config = dict(
    d_expert=64,
    routed_scale=1.0,
    balance_loss=0.00725,
    router_noise=0.1,
    lr_router=0.000605,
    norm_place='pre',
    rope_fraction=1.0,
    init_std_o=0.00835,
    optimizer='muon_variant',
    schedule='wsd',
    batch_tokens=65536,
    steps=5803,
)
Below are experts of layer 2 (counted from 0) of a mixture-of-experts language model. Rows are named router (the router's row for the expert), gate (a neuron's input weights, with its number), up (a neuron's input weights, with its number) and show model dimensions 128-191. Each number is 128 + 32 x the weight over its row's rms, rounded and kept within 0 to 255. Numbers have three digits each.
After each expert's rows: "comes after" lists some tokens at least twice as common just before its tokens as in all text. This comes from a sample of Wikipedia text that the model never trained on. Tokens count by the router's weight.

# expert 13
router:091141199132188106159198123101145141147059127096115119131107084176160118128190098123113162054148110102102128151173165118163125169053081153119145162135089131163134114163221137101191191173102184
gate0:146122064086130113114145141102082117155134120083103108146189104063110092160127194115099140076074083069068187136154138124084129081108136121127114175154145113094113067128168127156098123128097140
up0:104165107146104102104172097126063092094230137153122114134203127082163090103160188069162164146151095109125162148118126074098098116094175120138115170121113155109149086106141139113157148077136172
comes after: "s", "ed", "ing", "ation", "es", "ated"

# expert 4
router:101087150152156096165138091159157086167118102089133092082090154156161169166094099085153115095098100154089102123149127166093159171161093156164086168143159165089094163161148162091150157152101158
gate0:125150098114111080116119107071084116119127100106164171090121155157140166139174163157089151117169122138108115146144150099162106080140113121120119180171185059104154138162216141137109100171094181
up0:136103182129137094122124146142131153095114130093096141091149111166145186120122100139116179123144074114140089112107160104113145146159128106132160135129141136134127116115174149200135162142077140
comes after: " |", " ", "|", ";", ":", " c"

# expert 49
router:093099145145136101154151096161184064194135090096125100112110157168153172189104088078161136108109089119091110108161145143074143147135130150171113164102145176112117154184141134117153122126100170
gate0:132183113161084125115188170120156136098130168146131129120138112139096099109102129189124144057143153076065182097149165078152109153130148127178161166147113099104143114186100112104134171133129138
up0:118141162125169150154095034160188058078129108114169177105112095112134161122146182152089099122107160185130134148131099180122150081115103139110129071160106121106101176120127128186147196123145104
comes after: "s", " to", "c", "u", "us", " S"

# expert 22
router:105096147158162091168136089153157083173108104102135095087095163162160167158086101095152110094099103164079106124151125165089161168157096165161087169143156160097093155158153156101151161151094154
gate0:139187103146129182147151162173140187173116169106110176100187115127123165144131112083117164079159143112055098115130158105118171100090144128083126122175054173075156087139118087164095117125182106
up0:174129139131147059112164143099150110143191152142069173146172160111115183045189125123089133156122139152114055092105117151121104129168143144116139107180086140100116120143140144143092099162140122
comes after: " ", "ed", " 19", " st", " U", " 18"

# expert 63
router:100094147151159094166139086160158079171111101096132091092091157157165168162086096083153112095098095159080101122150129161087163168165091167169094172130164161097096168156162163094151163156096153
gate0:143079142097104103122168155100147101133148145122147139114165094146161120106172177142095150187090147104168100085179127148101125115131137079123138090095134112134112140137118155100098100123135132
up0:107100119135090147097201184143132063099145069129088155145174076113125135123146101135112173136134102078094137146094112065117128089106147172136106128116119171111123179132126162141156135154072182
comes after: " of", "-", " (", " and", " in", ":"

# expert 0
router:101095152156161085169131089157154077168124102090137096083087167151168161161092101092155118099103099157071110117163121147081159174153093151176089171142156153093096162165154158090152156163106147
gate0:137118135148127109135129134124187102099143187124125146124138135052167110051214143142088148109066141110152154149129109127123138143135127148132085151135149117136147064171124140133101087197147106
up0:101154158135142150130138071111179092154113103166104120114096140074158158149107127140104201120127139121113146116168097109156187157164121147131036161066150122117133086169093123142114139215137089
comes after: " the", " of", "'", " in", " to", " with"

# expert 25
router:096095150158152096165140088163162083174110103092130102078090157156169173166096103076158109100101096156083104121147124159083157164160099157164095165131168163089102165156157155089151153147103151
gate0:108124128149137092103050128111094115121107141164108136144130145191156095095115144113205064115152128084115158169106114138137113170106170149185166186129090099086125168163131119126111141136136177
up0:102104143165160167081077127136072091125160156100101114171160136117125159147161113111099130102115071112084159078119117103144080145172145125123107100099166193127097175215156080115161141139160148
comes after: ".", " and", " was", " to", " of", " a"

# expert 59
router:103103146166141107166155099155150099161118091087153096088089141148160184168118096075166113115104096154083097135155134152085164159161100159159086171115143152095116164151159154109142167155104150
gate0:149131157159114165061109167121097105128109180134130117156130175141122116091108167107068182124137067095071151133123100159157134193127081107138102115088149119154146182132086146097096100151188125
up0:136127175174150122090129139108083075129099145115107108185113141152140136086135132083108145134127079142114141118144130133133103157097089129155077103077100145167161197173153136107101124132142138
comes after: ".", "-", "ed", " T", "|", ":"

# expert 41
router:102092142157160092162131093156161084169119098098129092083087162154165174164097101082146109097096098158084104130160124153091163165162099164168099170130166153097097160152149159096151151155092156
gate0:096105113209109156110044166064100097115124113163144117142141093185116177104182082188114120089115125050116107092092039103107160135149098101156127113132119124185148087116084137088072150149094096
up0:131109112167122133088144168108141175116099103120103118186170171137135093140104116125116133149148148135082112123156136098152108123158117187166151132085076145068152164144093101122106143061167076
comes after: "\n", " 19", "20", " It", "|", "en"

# expert 20
router:094095159156151093168133092168154082163115099093144100075081148151159175171095098085155112086109091161091095127152129167090157155168097157171097164132159174102102162162144159085144157145088151
gate0:110137186155102098117179141160134102098146117142164205125094159074138151087116137151143177101149099199155147154098124153120126109125193134180144124090119078104167126160183119152106138135129085
up0:077154183142122109155134112157138166136146090115141121092094153122154154158136168155141168019184108189100129100123171136132163105080130100119192065091110172153192157096126163113168122154127125
comes after: " |", ",", " Al", " E", " and", " to"

# expert 53
router:103103146155155106165135088167155090179116110100130093081088161161168166155084098088152107093100094152078103118157126168082167173160092151165086170144164156086088156161153161095149160152088147
gate0:098122118122129124103125103115086093082128117138060157157132099179148073114149142102134147108164112106115130133142152149134143138109164144150134117085110076145098116103094055134132104157097090
up0:124136080112118105150120112115133177163164085077143167148108175103132154137076108127113079199145151122157131065085114131103066125071156161138112143145178116102131142183174122161108130128095136
comes after: " ", " E", " con", "\"", " re", " T"

# expert 39
router:082104162158163091167139106176156084164115089082130123085087182159161192177130088078175120123123095182105096125146146156102153158153083152172092170137177158128108177173151138106149136166115106
gate0:159155134104126154117114106085057146110109104133062081114142151162121113132051102100160170130139155158117161111092135184070130101104089086074165104100099110128153151149075084135164150154159130
up0:154119158210131097117144150135160144162052110145163124163092092103169145086074147121146122182138120113105099143111121117172134097136121163149137117056133062116121101129115124138105116114085162
comes after: "\n", ")", " 0", " 1", "%", "ate"

# expert 42
router:075101165164127104141153120119162107164139082082146108122118175148149173158033115079163138130109111131113105120094152148105131132160118153166083143137158161111086147157144138088129150189140110
gate0:144108080077077087125093099181139112151157124149084099098092150135082131157088121135148119161122137125178161102103135150161098105154191148055084150122104130134066152156087111117133144118108118
up0:133091122160151117184166168161121118154177127135071172171121130114111131097150123171113152143121105156127098178139093159127099127149138138115115077077110162137120151120157145142125150176087204
comes after: " the", "-", " |", " of", ":", "|"

# expert 2
router:083130172175116098151089092141157087170108115099145117074095171154145152149120095142182127106096078215126101124131168157079153154166119176181082187144168175071102158165160146102121122144102136
gate0:097129121076119127150152159096144106169092132104157134162182115148142122058113098112096191106165110177082149069152166063132123151168126102170102090185121166103114143226157150091145095134140103
up0:169165112131172117121078155125156143105126114139050095111097124118116127130153110118108124109096184086165187155117084167135100154060076151108163105058135130114185171085097104161083117135091144
comes after: "\n", ")", " 0", "\"", "%", " 1"

# expert 60
router:089142091154131082173121108147181100170104088086103098100108188143162157184090067099159105092113100168088094104107138132119177135120151160184094187136150177076125174154120122091116172154129134
gate0:106171085147185104183151182162122129074109125127137176146154145078151130112123142057151093100131130131098140120117083118126146099108186134163159151142097113169176161139158152190163128160089165
up0:079199117150185127140122198131086149050134138140173165149129170095151139118140132079138060080128112151120118145119127111151148125133134105160165124148064107122185132123162132167128112149118166
comes after: " the", " |", " a", " de", " re", " p"

# expert 1
router:102089148162157095165133088165150082174114102102133099083093166156165168164082108084150112099105100158081104121161124160090166171164088157165090174143155161098092166160157156096149162153094153
gate0:104078120104093134137157148099076180106146141132213111158139107103089154136112153146106117112121107148140178124092148107156090107149148143136091121114124078099155071167136109186150130146107085
up0:109124222152112108129147147136145161165136112174183129118167103149106157161162134086123147127081158142154125142084141145101105062057160170117166137108101132079104109145090041090149071131120099
comes after: " ", ")", " b", " G", "b", ";"

# expert 55
router:106091150151156097169132092156153074170120100103129094087091162160167170165090105087156113098094097157089102126154130153086156174168093155161095171132158165096096165158149160095147160148095154
gate0:180155085078133159111147092104118151146121186173127121140149162112066185149129183095069169108176111133160150062086131091174060130127178123123125149170165120124119116148077117167175089074167091
up0:178144103138072149118136102100119035130141140123118131165122106132103134102123150106129153120154111107177104133129110080147099155119143140139096160136116171115200183130084147121120082108160144
comes after: " |", ",", ":", " (", "|", ";"

# expert 3
router:102105145170154089191138079179164096155128092076105112085082158143148170178112087094161143110117077128093073120153127139117132142159093160174084128143166169112120139173139179112159148147123140
gate0:147117076131107125165134135157188138133112130156156150141089085133166184105162106080069139152084139045122123121152151135176099129078077118073198160195147165111122157149057185139121131156112148
up0:112139120161090120110159106152089120169142124123146110120114131159086098103135089105140106154167098156115144130178152157142128060086160126044102149125104090145127089166139128118080148139082127
comes after: "\n", " the", " =", " and", " an", " his"

# expert 11
router:106098149159151094168138091153158085169119097103133094086093158152163169162085107085155108096102102156078095123149122164094159173166089159160087169134161168096095154155155159091151160149094150
gate0:156108101173111143137211141095131090136132125136119117167124119108097132086112177124144146092140148092171158127127137142142076145141109171097172119080078139147151069111181142109156120101072113
up0:138093176189088193128194103127120121073121109082184103165169122047142118132111137162035120063154132108112109118126142127092086139176121081147110066091118121158067122155141112108128147134102102
comes after: " |", " W", " 19", "|", ":", " F"

# expert 56
router:101094143160160100169136092158156077169126099102131095089091169164164172165090108085149116104095093154084104118159122161082166175161088162158090168136163153091093161166156158095155155155093149
gate0:121158125083120102092099139079080146129121090118110110095073129148149088074120142124125126089157126124184161132160170145067111186137146092110142171156108128156107144094155104144103108123115127
up0:135143122199061072089069184124076121155113115122113121121134104126163104137119113116185094106134139132130054144102159117081140125174108145143106097089100132143157136125118137105087158160158136
comes after: "\n", "==", "===", " ==", " 5", " 8"

# expert 46
router:107087147154163099165135088159154082172117106100130093089092160155165172164086099088153114099098099159085096124157131161086166170158091152161093168136161164095089162160158166098153166153098157
gate0:102151085131113134112112098076111134149133051122134119170103136103134090094151079076114113205129155135136164114158160107109107096111142089109129149125199179172159166182187097114144136117049145
up0:169160108086173103140159146107151117112150119092126162101111134126060132169152096150086138136126171149109134123132156142042095081072143202080124145112085098143170193066163132157100103165160150
comes after: "\n", " in", " from", " to", ";", "b"

# expert 5
router:103092145159158099169135086161158076181120103103134097083093158159166165163088103090150113098104090155080104125153122163082163172161093157164092172138167155095092165167150164091150159158094148
gate0:152142098152109018054118159140146122175160100105200146172166160097134118103098117223072188121102104173130131092151145125127114119122124166094195157125145116170140094105130086071102173172093094
up0:137134154138130123135097106094094137155030103113127118088093134129055127133080124096155111137132122106102167165119164122153134108122156076115107086138149144083137136171173075143129079111128083
comes after: " ", " the", "'", " |", " (", " of"

# expert 61
router:098089146154156099168138094157157081173116103098132096084092160158161168164081101089151112100098099156083105127149126157085165165165087154168090170135161160097091166158163157095150160156096150
gate0:150151140109070066173134119156113113146080177106148092188132157188108140152146082147165167098171119067092119119157147075105096132127139158072118131099096106148116094157203126177155230148157158
up0:098079182160141125136145148110120206140129048207147182119127073125094168153103144110128174147143139126126132095116161167194131203151157087133203091150149109088143107095110136128112111145149058
comes after: "\n", "'", ".", "|", " de", " a"

# expert 12
router:094122119150130071139139094164157093148101134105133120120127159138191159154131076084157099119160123138094100141168111131100149134127105150140093130144167154132116155136169166079144132115068174
gate0:171134205116050078157077093110125127137105162082120127130094125078179134127120133164177129128106134124122104041170087113102129113192139133168152112130100091120068172080116146127158217095143046
up0:175120113123121072093140069101087118034133141111123115155112139123108170168132161157137124086125135182167131093122092138110111115201117119144151128085071135153061190080143172173112152105119094
comes after: "\n", ".", " |", ")", "==", "==="

# expert 43
router:123132148168138119162124101164152085171142093073108140114105128148184189178093082098148097116139087144079101125147113139096160136155096167191090189151145157094122169160136114122147159142118141
gate0:113130080098126122124093132163107117119120150070147193117138121126123107125086100200062080152169174130129134090166116058132132106132124101152122153106122131150096149123129102116175092123111170
up0:148130050130151127130111107183120123124122162049127206102156128134130079106122098183082068139168165149103139114158125103153139125137156115133098148113106139131121145132148117124175097129122185
comes after: " |", " the", ",", " and", " a", "|"

# expert 9
router:082075129155125074169123073143179109184109117097166129085091163152141143177112098097144115123093095155073104132149099189120156150160106146160099164101174168098119162174141137082132152143119171
gate0:129139107134114150169127107119174093173185137109168159147073138131110134173140180106097126188104129183101137140148100159155108057115164085105120119109145095149115089111135176108162066153130145
up0:144144147130097126128121139169124120134122123094068113092137167069118104079159123102181143131131081134166168178090143116216122174088111119161109129118129120033152096127148136130075167139137119
comes after: "\n", " |", ".", " O", " A", ")"

# expert 36
router:104094148155163101169132093156156078175117098092129098090094164160163170165087105093151114099100098156084105128154130155092167174165090156159091172138166155091092165165157161096152164154089153
gate0:164094107141068182088202136096180170090110097058137160128132128144071104127188131154096162117095173131202168116144116102149137142149120108127131143145081127102140084132141172169143200085157146
up0:161163163112095158096127132170090080150131182144087147115084063111104101144108179095110092171148124156159162071123216131154188143076103128094120110146090126214110156101142105115101141132114112
comes after: " of", " 19", " in", ",", " to", " for"